From a checkpoint of a small mixture-of-experts model trained on Wikipedia: 29.5M parameters, a sigmoid router.
Below are experts of layer 11 (counted from 0) of a mixture-of-experts language model. Rows are named router (the router's row for the expert), gate (a neuron's input weights, with its number), up (a neuron's input weights, with its number), down (a neuron's output weights, with its number) and show model dimensions 0-127. Each number is 128 + 32 x the weight over its row's rms, rounded and kept within 0 to 255.
After each expert's rows: a language model's description of what the expert responds to; "comes after" lists some tokens at least twice as common just before its tokens as in all text. This comes from a sample of Wikipedia text that the model never trained on. Tokens count by the router's weight.

# expert 26
router [ 90 120 124 166 156 149  80 179 154 110 122 154 171 158 119 122 120 180  55 116 123 127 144 103 167 140 177  97 150 119  98 149  97 109 161 151 155 148 111 161 152 179 113 158 125 136 112 118 143 162 151 150 149 138  77 146 136  35 163 186 139 179  52 128 139 113  46  65 127 107 172 124 126 141  99 138  83  90  98 144  95 125 103 169 123 163 101 160 141 117  90 148 134  59 151 119 135 123  88 104 111 106  83 115 114 206 174 115 116 163 136 165 154 134 101 185 104 137 119 116 105  87 170 116  77 147 149 154]
gate0 [ 93 117 133 158 102 110 103 148 109 179 120 104 192 168 114 144  97 155  97 136  98 139  96 171 119 130 160 112 112 115 154 126  74  74 145 142 151 134 162 158 147 110 110 126  75  93 131 106  89 121  95 126 134 142 107 116 150  89 148  73 146 163 127  84 143 149  89  86  98  72 126 146 147 150 166 105 108  96 114 134 146 142 133 133  79 190 165 205 144 102  64 142 146 110 148  84 157 138 181 115  87  53 156 148 114 245 143 109 114 172 136 111 153 139 154 117  44 125  87  78 101 139 156 116 119 105 137 163]
up0 [137 163 121 105  88 152 119 107 161 165 180 127  67 146  75 113 138 150 222 105  82 112 145  68 139  99 122 150 217  73 130  90 111 128 141 124 151 147  85  95 135 102 148  78 163 104  76 147 108  97 151 104 164 139 149 150 123 128 165 110 119 132 134 172 132 159 154 146 145  83 163 159  87 125 147 157 168 161 123 145  91 130 119 157 144 139 169 127  79 151 213 147 111 145 151 173 114 131 141 184 167  94 153 117 165 101 100 180 129 103 134 163 180 138 159 120 202 155 106 107 163 131 140 119  69 126  88 108]
down0 [115 142  93  88 103 153 148 133 143 108 173 152 116 119 115  60 162 190 134 168 142 114 122 124 130 187  95 117 165 185 155 160 141 105  57  17  90  95 135 160 165 124 108 165  81  95 101  24 116  94 173 110 104 129  91 100 136 114 161 127  99 163 118  83 174 146 144  89 147 121 203 164 127 103 122 149 139 160 144 102 162 137  92 148 126 123 174 148 158 153 133 112 104 102 143 150 150  70  80 164 146 185 154 121 132 142 113 155 174 104 148 119 142 119  97 124 135  86 134 116 156 118 107 111 109 166  98  99]
It responds to: Line breaks, colons after infobox field names, == heading markers and table pipes in lists, e.g. Superfamily:, Synonyms:, See also==.
comes after: ".", ")", " =", "\"", ".\"", ")."

# expert 17
router [ 79  88 153 137 192 156  99 169 133 108 149 133 151 200  87 101 151 124  51 126 132 118  94 136 150 130 171 113 151 152 162 183  98 141 150 140 148 152 135 174 147 131 108 215 133  83 123 123 153 144 166 136 140 137  78 145 163  88 155 147 109 148 133  74 149 103  33  92 167 104 143 118 113 143 102 128 127  94 132 149 166 153 137 162 140 156 143 141 118  91  73 134 186 119 144 115 150 134 103 126 113  63  98 101 125 181 183 107 137 134 138 161 107 164  84 152  74 108  94 117  65 101 137  88  71 175 120 150]
gate0 [119  95 118 113  96 139 121 154 140 110 143 148 107 129 114 157 186  77  68 124 111 109 149  75 128  94 128  85  85 167 167 129  87 101 183  98 107 148 108 126 121 103 120 152  77 136  63 162 136 178 117 124  72 186 142 127 100  55 192 147 179 156 152 157 120 120  78  78 144 131 138 119  87 107 120 167 132 166 128 125 126 140 126 109  94 161 111 138 104 114 136 127 148  96 132 146 189 103  35 155 172  52  98 110 165 155  93 176 203 142 127 147 105 141  84 151 161 160 150 132 103 168 140 163 148 151 106 144]
up0 [132 104 158  94  99 123 147 126  74 178 113 119 141 147 141 130 121  79  88 129 134 106 110  66 104 127 139 102 114 162  63 105 155  98 120 136 135 180 147 108 181 127 116 207  82 132  73 172  92 196 164 189  88 116  97 107 117 134 148 127 146 151 146 179 134 151 130  94  62  81 101 156 124 166  87 152 173 142 139 144 151 156 195 132 115 141 127 159 126 138  95 122 187 140 172 160 196 162  97 128 145  52 157 120 119 110 133 131 176 114 183  97 143  99  96 169 150  87  96  90 101 121 102 121 121 177 150 117]
down0 [152 140 108 103 133 114 166 127 136 138 133 147 109 108 113  78 173  34  96 174 128 126 159  96  87 143 141 134 129 114 202 115  98 122 140 129 102 166  89  50  95  59 166 185  79  69 101 206  88  98  88 150  64 147 129 125 113  96 126 124 163 130 155 143 160 157 162  96  95 154  99 120 103 166  63 138 180 140 142 161 110 143 122 129  69 106 170 151  90 142 138 170 145  87 102  89 128 139  95 132 146 111 118 106 165 146  92 103 167 143 167 139 123 132 124 145 119 166 142  85 139 192 135 179 134 124  99 119]
It responds to: Hyphens inside compound personal names in sports tables and cast lists, e.g. Kevin-Prince, Marc-André; also other punctuation like periods, commas, colons.
comes after: "\n", " Al", ")", "'", " J", " Dr"

# expert 16
router [ 95  93 150 150 171 150  89 144 144 119 158 162 165 179 131 138 141 154  53 139 107 133 141 124 173 137 188 110 162 100  89 176 112  76 123 136 119 160  84 155 170 162 140 154 146 153 151  87 168 111 142 179 165 171  90 137 159  86 193 162 111 141  95 132 146 101  79  95 166 144 139 136 139 135 105 150  95 119 120 106 126 179  68 201 121 164 129 121 138 134 109 147 171  49 119 153 167  78 124 148 121  83 120 114 124 175 109 134 108 148 162 149  96 163 140 160  77 220 128 120 114 110 156 132  87 179 136 164]
gate0 [ 85  78 176 107  94 106  75 107 176 131 137 149 118 139 159 158 146 175  58 130  98  98 145 111  97 174 167  94 157 133  95 100 168 102 179 133 136 119 107 107 130 195 114  89 106 129 121 122 149 122 114 102 119 123 116 106 145 127 134 179 156 158 107 123 168 143 128 107 137 141 166 111  74 141 121  88 181  47 105 140 106 143  59 133 151 104  85 114 136 103  57 105 121 100 115 149 103 139 129 176 162 127  92 115  72 114 117 139 192 123  89 195  97 148 157 147 128 170  98 125  92 185  85 193 105 166  74 152]
up0 [108 143 149 166 137 119  98 104  76 172 123 123 170 119 142  96 133  74 157 168 127 143 148  96 139 125  80 150 117 168 180 164 141 126  88 139 130  92 170 113 141 125 107 129 151  89  96 106 122 124 105 130 118 129 136 167 106 143  63 158  92 125 252  98 133 127 101  61 159  97 145  78  86 132 137  84  71 147 117  96 117 139 170  83 139  68 129 122 134  83 129 156 122 163 133 146 133 126 129  90 151  77 113 123  96 155 125  87  83  62  67 118 170  97 127 121 149  85 113 132  68  68  83 116 128 192 115 117]
down0 [ 74  97 158 106 144 108 124  98 137 176 155 132 102  83 128 139 139 151 108 108 103  83 160 118 167 162 109 179  67 172 133 153 182  54 138 110  83 160 138 172 113 129  85  86 171 171 114  90 169 138 110  71 127 112 148 122 120 106 135 207 142 118 143 152 129 143 120 150 113 142 175  82  87 103 147 119 138  86  85 105  74 110 173 107 116 133 123 124 118  96  72 106 116 167 162 191 141  96 133 124  93 104 117 116  73 138 151  97 125 138 178 173  78 120 141  71 102 176 113 147 156 159 142  74 149 120 162 203]
It responds to: Line-initial dashes in infobox-style lists, table pipes and separator rows, and == section heading markers.
comes after: "\n", " Title", " Year", " Candidate", " Notes", " Position"

# expert 30
router [ 92 124 110 148 122 198  67 151 143  77 121 119 154 155 116 135 141 135  86 112 125 123 109 174 168 128 145  72 168 165  95 153  82 116 178 140 157 155 145 194 120 100 133 231 132 125 116 135 180 107 140 122 140 144 106 131 107  61 152 152 143 165 100 110 131  88  53  96 170 145 146 158 108 127 141 139  65 136 112 128 110 150 125 182 139 159 138 122  96  98 111 150 191  38 151  94 167 126 109 121 144 120 100 114 135 160 162 135 161 133 137 143  52 163 122 142 100 136 106  72  84 130 123 120 133 187 105 175]
gate1 [152 132  73 188 144 165 112 176 111 129  90 134 178 149 105 145 108 156  91 131 179 116 135  71 169 115 122 118 126 111 157 139 129 141 149 128  96  77 187 236 147 123 104  85 147 140 145 113 149 115 117 145  92 122 118 138  96 124 119 119 125 140 117 150 127  80 106 128  83  34 144 121 104  71  74 116 159 129 180 112 139 109 159 141 133 142  57 139 122 101  80 100 115 121 180 135 106 146  98 203  38 139 107 116 124 159 189 151 111 114  92 136 137 142 101 168 135  73 113  93 141  83 123 131 117 179 152 145]
up1 [ 76 108 199  91 161  82 100  98 135 159 112 150  83  61 140 114 107 113 103 136  73 169  97 115  82 165 103 131 140 158 142 171 141 102 166 112 164 125  65  83 155 167 146  81 129 120  90 139  91 166 144 180 149 172 153 140  99  90  92 158 111  98 124 112 107 130 169 139 135 139 127  94 121 147 146 101 139 156 127 115 109 164 106 101 127 107 169  85 203 201 103 124 156 115  96 119 106  44 155  92 186 132 105 102 124 115 133 161  87 156 175 159 155 144 178 153 101  81 144  98  72 126 102 144 168 119 135 100]
down1 [113  86 161  62 139  89 110 114 116 106 154 116 112 114 114 142 159 118 137  57 135 175 154 148 146  98 161  70 101 199 155 149 120 176 122  71 150 153 144 106 129 201 113 112 118 152 121 157  76 129 123 109 178 167 178 111 184 159 152 120 136 162 102 113  88 121 173 106 151 148 153 102 139 214 109 127 139 166 145 152  60  79 125  60  93 120 143 125 163 137  64 108 195 123 165 152 150 150 184  91 151 137 150  90 104 168 131 107 162  85 124 157  85 147 136  96 132 153 120 128 122 161  88 130 152  95 127 129]
It responds to: Capitalized codes in tables and sport lists, such as country codes USA, ENG, BEL, positions MF, DF, DE, and University.
comes after: " |", " J", " W", " N", " (", " L"

# expert 22
router [ 94 127 148 191 182 163 119 123 162 109 140 128 191 166  92 132 148 132  78 166 144 139 109  83  93  84 148  76 154  85 109 165 103  86 160 147 143 140 175 165 154 138 109 165 164 154 138 115 128 105 137 132 137 100 140 147 125  49 168 139  88 141 116 116 176  68  84 116 149 139 164 180  84  98 157 134 113  94 130 126 103 150 116 142 140 182 132 127 114 104 111 151 123   0 142 123 131 125  72 123 136 135 105  81 102 186 142 117 151 143 136 136  99 142 123 156  99 177 138 141 126 127 163 162  72 184 127 153]
gate1 [ 96 125 188 139 187  91 157 155 127 109 137 110  88 105 218 119 150 149 141 112 120 156 171 131 134 110 132 129  65 146 150 103 160 133 173 142 150 105  91 154 148 178  96 122 162  87 152  93 163 165  88 111  98 153 121 190 148 144 130 176  66 120 104 170 158 157 100 135 186  95 141 132 133 140 129 175 140 149 176 119 107  65  91 137 151 150  65 133 192 125 157  96 158  76 116 121  70 127 120 111 109 124 199  99  88 163  64 118 197 187 143 134 125 128 141 102 128 154 140 109 115 131 121 117 143 169  87 139]
up1 [ 98 221 124  74 135 111  99 145  96 117 124 101 105 162 107 108 154  79 130  94  89  94 110 158  96 161 142 150 147 130 129 124 131 198  71 172 161 141 111  78 177  91 108 141 161  92 121 108  69 171 113 126 103  97 159 117  93 146 125 107 148 115 133 113 177 113 116  91 102 139 140 141  87 119 102  83 125 136 120  99 144  79 111 114 154 109 132  91  39  43 113  82 180 119 117  91 130  80 112 114 130 184 131 129 146 102 141 130 153  60  92 136 125 111 153 102  81  58 116 156 144 175 126 105 115 107 125 193]
down1 [145 185  83 139  77 150  90 104 117  62 139 133 140 113 149 128 149 147 108 137  95 194 151  77  45 114  98 141  83 130  75 109  59 102 131 162 117  95  98 116 113  73 104 116 122  98 116 124 183 161 104 133  71 120 179 117  87 140 206 164 155 169 110 130 142 117 131  89 102 159 131 124 112  97 116 104 113 110 157 130 125 174 144 103 138 168 147 120 160 128  95  79 125 110  88 168  60 149 109 152 176 153 159 103 104 119 150 122  99 163  68 125 130  63 128  90  77 107  86 103 109 155 142 128 110 182 139  87]
It responds to: Digits deep inside decimals and large numbers, especially geographic coordinates and statistics, such as 79.27861°W and $26,202, plus stray byte pieces.
comes after: ".", "°", "3", "5", "′", "4"

# expert 19
router [ 95 107 142 136 128 179  69 135 116 109 154 114 148 101 136 105 140 151 111 127 142 153  95 152 145 135 186 113 164 139 149 169  70  95 146 174 160 177 116 188 136 159 135 189 113 105 142 118 191 101 206 128 159 120 110 153 127  96 161 114  81 163  80  97 149  75  99 106 173  94 154 167  99 104  89 140 112 156 126 110 103 141  72 211 137 144 170 160  80  93 151 142 145  76 183 120 177  92 111 148 107 105  88  77 117 181 130 126 128 151 158 177 107 149  98 142  71 133  82  91 106 103 121 147 111 158  95 144]
gate4 [122 104 122 126 201 167 128 133 115 125 129 153 203 153 165 161  89 126 129 115 145 162 183 143 138 201 142 184 116  92 122 178 115 150  97 172 131  97 127 141  96 175 160 166 165 148  88 102 149 163 130 140 162 127 143 126 101 118 102 127  94 143 110 127  95 113 114 124 120  95  81 128 115 203 120 163 120 113  88 145  45  86 159 111 159 114 159 135 135 144 112  99 142  85 117 117 164 144 107 166  68  93 177 166  52 200 108 136 151 135  99 109 168 149  83 114  60  81 162  97 112 136 144  89 123 148  71 110]
up4 [149 141 129  87 116 106 148  84 120 148 128 129  84 131  77 129 238 153 116 102 119  79 170 118 169 126 108 112 125 185  93 133 169 146 119 176  92 186  73 118 174  87  89 185 111 128 164 131  80  89 156  97 106  98  98 121 123 136 148 149  99 125 118  56  72  94 111  97 128 204 102 196 129 106 156 115 158 145 129 144 105 168 146 130 123 158 122  97 151 143 154 126 190 172 127 119 112 154 131  94 144 143 106 100  97  85 111  82 149 128 117 133  95 137 104 137 147 144  73 125 119 175  76 160  83  83  90 104]
down4 [127 138 118 104 119  90 116 148 127 213 134 160 162 164 104 115 189 128  39 146  95 146 125 127 124 161 108 112 128 103  97 146 126 126 162 133 132 126 109  71 141 171 114 148 115 180 127 130 196 101 166 111  58 126 160 138  98 200 120 140  81 148 177 139 153  80 144 143 122  97 101 139 162 165 135  86 114 132 152 124 198 188 105 170 174 176 144 103  96  92 156  97 124  95 131 155 143  91 129 146  92  86 129 107 141 183 152  71  94 187 130 136  63 126 120 124  78 140 147 124 115 109 114 122 123 203 131 167]
It responds to: Nationality and country adjectives and plural -s, plus possessives, such as German, Soviet, South Korean, American, his, and their.
comes after: "'", " the", " United", " New", " of", " and"

# expert 20
router [ 78 108 135 190 147 211  91 183 132 113 172 102 146 134 122 149 166 185  98 110 104 131 130  95 169 101 161  94 130  90 135 141 120 151 143 137 133 109 133 166 161 166 121 177 134 141 166 115 129 119 124 124 160 178  89 115 166  83 170 178  94 175  73 133 130  89 132  99 111 137 182 125  79  87  89 110 109 107 159 161 123 143 130 184 133 166 123 201 124 132  80 117 160 114 182 105 151 121 113 125 139 120 132  78 121 172 175 119 156 203 132 108 108 200 124 170 103 110 112 115 152  91 158  97 128 163 157 197]
gate4 [136 179  90 117  96 150 182  98  97 123 145 191 179 110 107  89 145 139 100 159 135 187 186  88 128 144 176  82 119 143 126 177 123 147 187 121  83  99 140 113 138 120 131 139 164 179 160 144 160 119 111 173 113  72 111 142 122 103 101 159  82 149  64 131 111  71  95 156 162 183  66 119 129 130 164 137 133 148 122  70 120  95 116 169 115 159 145 147 159 164 146  86 136 129 113 124 172 184 120 114  83 129 119 125 136 112 184 132 183  87 106 167 128 153  79  84 112  90 169  64 155 129  98 121 104 177 150 101]
up4 [ 73 147 206  41 103 166 160 143 169 127  83  98 139 111 172  88 144 130 122  89  57 173 159 158 161  78  88 139 138 136 158 129 106  90 143  74 116 141 106 111 147 191 108 168 123 138 155 141 133 102 111 103 126 134 202 148 120 153  50 179 115 155 131 132 112 113 106  98 145 120  91 124 108 118 118  63 130 116 128 168 130 148 124 170  86 145 104 141 131 112 144  92 154 119 132 118 155 185 110 162  71 158 137 201 102 105 138 135 125 150 121 107 159 132 120  90 154  65 158 112  96  44 124 165 134 151 116 137]
down4 [ 65 110  75 131 137 100 135 102 110 150 151 128 130 164 103 120 213  99 118 131 149 119 130 137  99 112  98 167 100 134  78  86 186 125 135 120 106 147 140 182 140 112 151 134 121 128 111 113 111 169  67  94 153 114 166 151 142 131 173 141 199  91 156  88 125 193 117 132 115  74 131  83 159 126 157 111 137 129 132 139 139  95  51 145 180  93 181 147 105  50 134 137 131 138 100 119  89 107 100 110 169 114  83  91  84 163 191 145  61  72  95  94 141  96 113 134  93 143 105 134  99 175 128 128 193 124 161 145]
It responds to: Prepositions such as in, for, on, during, after, often sentence-initial, plus word-initial in/for pieces like for-get, in-jure, for-tresses.
comes after: ".", "s", "ed", " part", " Dur", "ing"

# expert 25
router [106  85 127 136 172 181 112 136 146 127 157 109 128 190 106 135 152 139  67 116  91 164 121 105 183  98 164  49 180 117 143 134 105 141 176 158 107 149 115 195 162 163 130 184 156 173 153 110 161 117 144  93 167 156 105 126 145  56 146 138 112 147 125 106 154 100 109  99 200 111 176  86 124 135 116 139 112 138 148 116 161 116 104 128 164 154 140 136  82 114 166 145 173  29 158  98 181 121 116 131 102  98 110 135 130 164 187 103 107 145 158 145 113 135 126 161  74 115 114 114 114  93 180 145  85 158  87 180]
gate3 [ 76  68 142  94 173 164 129 132 127 137 167 139 162 142 134 123 120 145 122 152  42 134 154 142 189 116  64  55  98 146 179 121 111 101 134 171 151 147 172  95  85 124 105 156 119  98 134 126 154  95 116 101 103 174 123 127 138 113 136 129 145 159 152  93 130 104 144 171 174 106 134 155 118 171 168 101  61 108  87 145 117 125 113 110 120  91  82 137  80 128 169 125 164  58 154 173  92  97 124  93  79 121 169  91 122 136 172 153 173 149  96 125 141 136  94 107 161 153 103 163  87 174  66  74  92 135  72 155]
up3 [ 60  85 154 155 116 120 151 127 144 173 104 107 173 126 126 147 139 155  99  91 153 121 171 197 143 123 128  90 116 132 215 105 112 128  75  90  88 155  81  91 164  99  90 149 141 106 159 124  79  65  96 132 137 111 106 175 184 171 164  99 111 127 125 122 129 143 125 156 160 166 101 162 180 149 131  92 124 162 125 157  51 113 119 170 177 109 126 120 140 162 167 109 139  99 141 171  50 171 166 114  59 145 171 144  99 132 153 170 141 155 164 115  71  85 103 109 151 121 106 158 110 175 140 128 131 106 135 111]
down3 [172 184  90  73 163 131 121 144 151 126 132 159 204 133 143 120 130  79 137 138 150  98 145  85 120 142  80 141 135  99 132 163  96  97 146 144 137 132  84 160 117  82 100 100 138 148 162 164 190 181 162 125 114 102 140 106  89 154 120 132 119  60 148  91 125  96  79 106 102 109 145 101 101 100 155 123 113 165 200  98  64 163 141 131 145 115 120 155  73  54 131 104 171 143 122  97 152 119  86 150 144 105  66 141 122 134 127  91  86  99 104 137  97 155 110 129  80 153 107  35 156 134 101 165 110  74 107 184]
It responds to: Leading 1 or 2 of a four-digit year after a space, dash or parenthesis in dates, such as 1982 and 2013.
comes after: " ", "–", " (", "1", "/", " $"

# expert 12
router [ 75 124 142 112 181 154  92 158 147 122 158  93 159 127  77 134  98 148  96 112 117 146 134 109 142 123 157  82 158 170 136 163 111  77 163 170 140 168  98 205 143 148  91 234 127 119 121 120 120 112 167 115 141 131 113 111 114  44 142 180 119 169 164 119 146 121  74  86 161 135 175 145 123 146 151 127 112 118 115 143 129 180  62 175 168 142 148 142  99 130  79 110 135  59 152 157 165 113 117 136 163  83  85  62 104 139 173 140 133 168 147 105 111 166  89 162  84  99  71 110 116  93 133 131 129 149 138 152]
gate1 [158 114 176 131 135 153  77 130  67 120  94 157 154 130 134 147 134 197 182 176  61 171 132 148 121 171 145  80  99 149 151  85  67 155  65 130 184 152  91 113 110 156 122 195 118 176 114 127  62  95 211 164 110 168 161 134 176  88 113 153 170  68 169 158 147 144  98 155 147 104 131 116 144 157  99  69 141 146 155 126  97 148 179  96 137 137 152 129 117  83 152 131 106 110 129 165 128 158 109 109 154 153 129 104 118 123 133 117 101  85 176 157 127 127 114 126  82 127 125 144  99 138  80  99  63 122 134 151]
up1 [147  75 102 114 182 136  59 176  62 179 148 141  92 120 125 120 158 191 157  90 126 150  63 127 166 124 122 120 112 108 125 124  77 113 121 126 121 117  98 170 138 141 117 167 144  92  82 101 104  66 122 138 109  94 157 170 181 174 126 169 141 112 150  73 134 205 101  97  89 120 182 113 135  47 102  96 119 150 139 112 176 119 123  96 149 129 102  84 116 159 129 127 127 154 173 150 126 172 126 115 182  78 114 147 136 146 127 137  85 138  58 110 111 212 157 128 147 113 148  92 109 150 139 170 127 104 101 120]
down1 [186 104 130 136 155 114 154 129 102  50  79 111 120 212 130 131  49 176 128 136 143 135 119 135 142 163 132 129 123 170  97  63 136 208 155 165  96 179 128 159 177 150 150 148 136 161 125 138 141 133  92 114 175 141  87 108 130 130 177 127 145 135 135 123 133  88 105 115 131 136 137 104 169 151 149  85 162  68 173 152 137 138 120  99 119  66 135  61  82  87 172 146 131 237 145 104 162 114 135 129 123 146 144 109 122 155 108 111 140 134 146 121  82 117 125 121 152 158 139  99 131 154  39 161  99 160 136 132]
It responds to: Given names of people in lists, tables and prose, such as John, David, Eduardo, Gary, often before a surname.
comes after: " |", "-", " by", ":", ",", " and"

# expert 5
router [ 75 125 158 123 167 155 117 183 123  89 136 124 167 157 111 116 153 154  84 147  99 123 133 138 168 131 175  73 125 135 103 149  87 135 193 191 137 111 134 190 116 132 109 148 182 133 119 123 141 126 157 133 163 180  95 150 133  72 158 126 149 113 127  97 157 139  82 114 130 130 182 148 116 169 112 126  88 102 154 126 123 175 110 179 173 171 111 147 119 120 123 148 195   0 139 145 138 123  85 140 101  93 121 115 123 196 196 126 118 145 117 136 141 172 132 166 105 137 111 107 113 105 151 157 135 144 122 194]
gate3 [141 101  92 140 156 165  71 200 124 160 143 164 152 196 111 147 155  86 104  73 111 130 155 122 162  99 157 106 180 135 150 147  81 127 144 166 107 178  55 108 141 128  73 216 149 169  91  67 155 125 114  82 143  90 126  99  94 157 195 126  95 110 141 110  98 131 156 129 187 123 121 101 157 131 159 133 158 138 103 118 139  99  95 131 103 166 126 139 142 121 163 112 140 178 175  72 177 130 157 137 179  79 129 127 132 156 129 145 107 154 127  95 104 164 139 106  68 141 169 115  74 153 167 126 119 150  84 122]
up3 [141 152 159 130  50 166 171 115 114 128 145 151 151  81 132 105 157 117 148 138 187 153 146  81  77 172 123 190  53  85 146 112 172 106  94  86 184 123 175 136 166 153 158  93  91 115 132 144 143 195 160 146 129  95 116 170 167  81  47  96 122 156  92 160 142 135 142 141 131 137  83  56  91 121 172 103 115 148 134 103  68 138 188 112 114 171 165 137 123 114  52 141  94  87 120 122 125 112 140  88 134 123  76 148 113 134 124 104 155 104 111 183 125 146 126  97 133 137  76 117 171 121 122 126 127 128 155 123]
down3 [107  69 165 132 144 109 132 167 166 170 136 149 111 143 158 138 109  86 148 159  78 167 141 122 128 125 154 142 130  85 137 114 199  59 168 172 124 203  91 121 170 108  85  79 154 113 165 107 114 132 121 153 117 165 110 131 115 111  94 114  57 137 132 122 175 172 145 181 165 111 142  86 106 189 120 107  83 126 137 113 177  89  69 113 190 159 163 167 161 109 163 134 104 109 124 126 122  95 102 155 114 167 170 169  91 112 139 161 114 154 185  97 124 130 140 122 129  41 118 144 113 128 159 109 135  94 194 153]
It responds to: Digits and spaces in dates, coordinates and table numbers, especially day numbers after month names, e.g. October 14, September 29, 2013.
comes after: "|", " ", "1", " |", "9", "2"

# expert 13
router [108 163 185 139 148 146 110 139 154 116 145  76 151 104 117  98 184 105  77 111 103 110 143 181 121 131 163  78 166  84 103 114  95 111 172 164 110 114 144 192 132 157 123 143 176 100 112 100 142 144 160 172 158 148 117 153 151 110 177 202 111 120 117  87  89 132  83  91 140 105 154 110  95 105 132 146  86 139 105 130 146 156  86 199 187 121 128 157 141 125 121 119 191  37 172 104 123 106 102 143  91  98  91 123 132 197 166 124 126 194 143 145 130 140 106 152 109 152 102 111 146 136 174 116 153 201 146 182]
gate3 [139 146 149 132 114 102  85 130 100 137 146  86  99  99 165  69  68 136 106 129 162 178 120 155 132 124 114  91 129 167 127 161 102  94 170 172 120 137 140 100 126 119 106  92 149 112  76 162 121 175  74 233 127 156 130 163 124 110 176 152 148 115 182 127 106 125 140 156 134 190 167 110 104 122  81 111 124 116 107 133  88 164 108 123 139  83 172  94  92  54 108 151 158 109  84 133 103 143 117 109  88 105  76 118 138 158 226 142 136  62  79 131 117 130 156 123  87 107 129 106 124 146 122 104 141 149 144 214]
up3 [ 88 141 177 118 124  59 132 153  89 147 176 147  96 120 133 165 107 178 123 191  94  89 131 146 196 177 161  99 140  88 189 137  91 131 102 106 126 158 153 140 164  84 124  96 164 126 113 130 179 123 148 125 116 140 129 125 109 100 215  90 154 130 103 158 136 129 157 128 131 146 125 128 163  86  97 137 130  97 142 160 110 103 163  76 123 144 130 148 185 175 113 103 150 118 101 145 129 163  91 141 190 147 141 151 182 126  57  93 125 164 125 129 223 120 142 104 138 119  66 115  77 126  99  74 115 121 138 194]
down3 [122 151 112  90 122 179 128 176  98 133  95 172 157  90 157 189 132  51  61 113 189 131 109 157  97  60 123  73 147 199 106 143  78 169 138  96 142 152 132 179 139 176 141  88 125 101  72 164 122 148  85  68 131 142 146 171 133 110 141 122 100 146 104  93 146 132  99 116 145 121  83  83 136 189 180 115 156 129 103  79 127 154 128 121 109 124 126  73 155 141 129 115 134  29 117 139 138 117 106 141 123 109 133 123  78  94 158  76  88 164 135 151 174 134 172 137  90 127  90 147 111 122 123 152 126 148  98 127]
It responds to: Past-tense verbs and directional particles after was, to or and, such as moved, led, took, up, back, and off.
comes after: " was", " the", " to", " and", " were", " he"

# expert 0
router [ 48 103 128 102 144 160 130 188 135 116 147 127 108 141 127 155 166 134  88 126 117 143 113  98 156 113 109  57 154 132 126 128 120 153 133 160 116 105  85 192 148 155 144 198 134 138 183  87 103 133 185 138 113 158 115 118 153  89 141 145  87 158  85 143 159 125  67 138 113 127 140 126  78 144 129 125 103 150 146 121 159 135  78 125 153 172 180 136 106  82 130 108 210  53 136 101 131 106 128 172 114 109 104 126 117 190 197 125 140 147 145 113  86 186 101 210  81 106 152 102 122 151 186  99 150 176 131 157]
gate3 [149 131 115 126 106  68 112 144 185 121 172 113 164 180 176 132 175 104  88 134 101 138 127 106 115 170 134 104 114 109 110 128 155 107 143 110 136 109  82 181  94 129 104 148 100 125 104 134 129 143 178 139 115 145 100 110 108 117 133 178 109 167 143 159 162 105 119 179 149 147  98 120 121 213 134 170  62 114 134 153 147  99 186  91 156  94 111 106 101 178 143 115 134 105 182 140 156  80 176  39 188  71 115  93 121 146 138  66 120 173 130 166  72 101 124 144 123 120 121 150  57  95  75  95 107 160 170 115]
up3 [129 134 178 139 150  88 186 106 111  91 109 168  87 138  80 120 138  84 135 127 106 186 196  90  81 175 205 168 129 179 177 141 110  69 121 141  86 132  99 152 134 124 122  76 152 139 131 126 131 118  67  92 161 153 137  77  75 120 166  74 155 104 117  93 105 122 188 134 208 143 117 139  97 118 109 141 136 158  90 113 162 144 113 109 159 117 138 141 103 144 209 118 127 106 108 136 139 126  65 148 140 114 143 142 178  81 189 139 135 107 146 149 140 117 102 100  92 113 151 111 138 121 106 135 131 203 179 128]
down3 [137 156 124 203 112 158  99 141 158 108  80 169 148  65 182 151 181 139 126 102  88  59 124  82  96  64 119  96 159  88 145  95 121 163 160 118  81 150 190 108 142  93 113 124 124 168  92 159 120 115 140 130 144 102 145 126  70 107 136  91  86  61 127 143 119 163 125  99 149 122 129 112 114  90 135 122 132 132 105 112 164 124  56 119 102 140 102 130  75 142 128 115 188  85 128 103 143 105 112 112 138 126  76 181 103 139 170 121 157 140 152 137  67 180 152  98  83 106 103 138 180  89 179 126 102 203 103 142]
It responds to: Word-piece syllables inside proper names and titles, often after a capital, such as Th(ibodaux), H-amp-ton, S-ton-ie, Love.
comes after: " ", " St", " S", " F", " W", " U"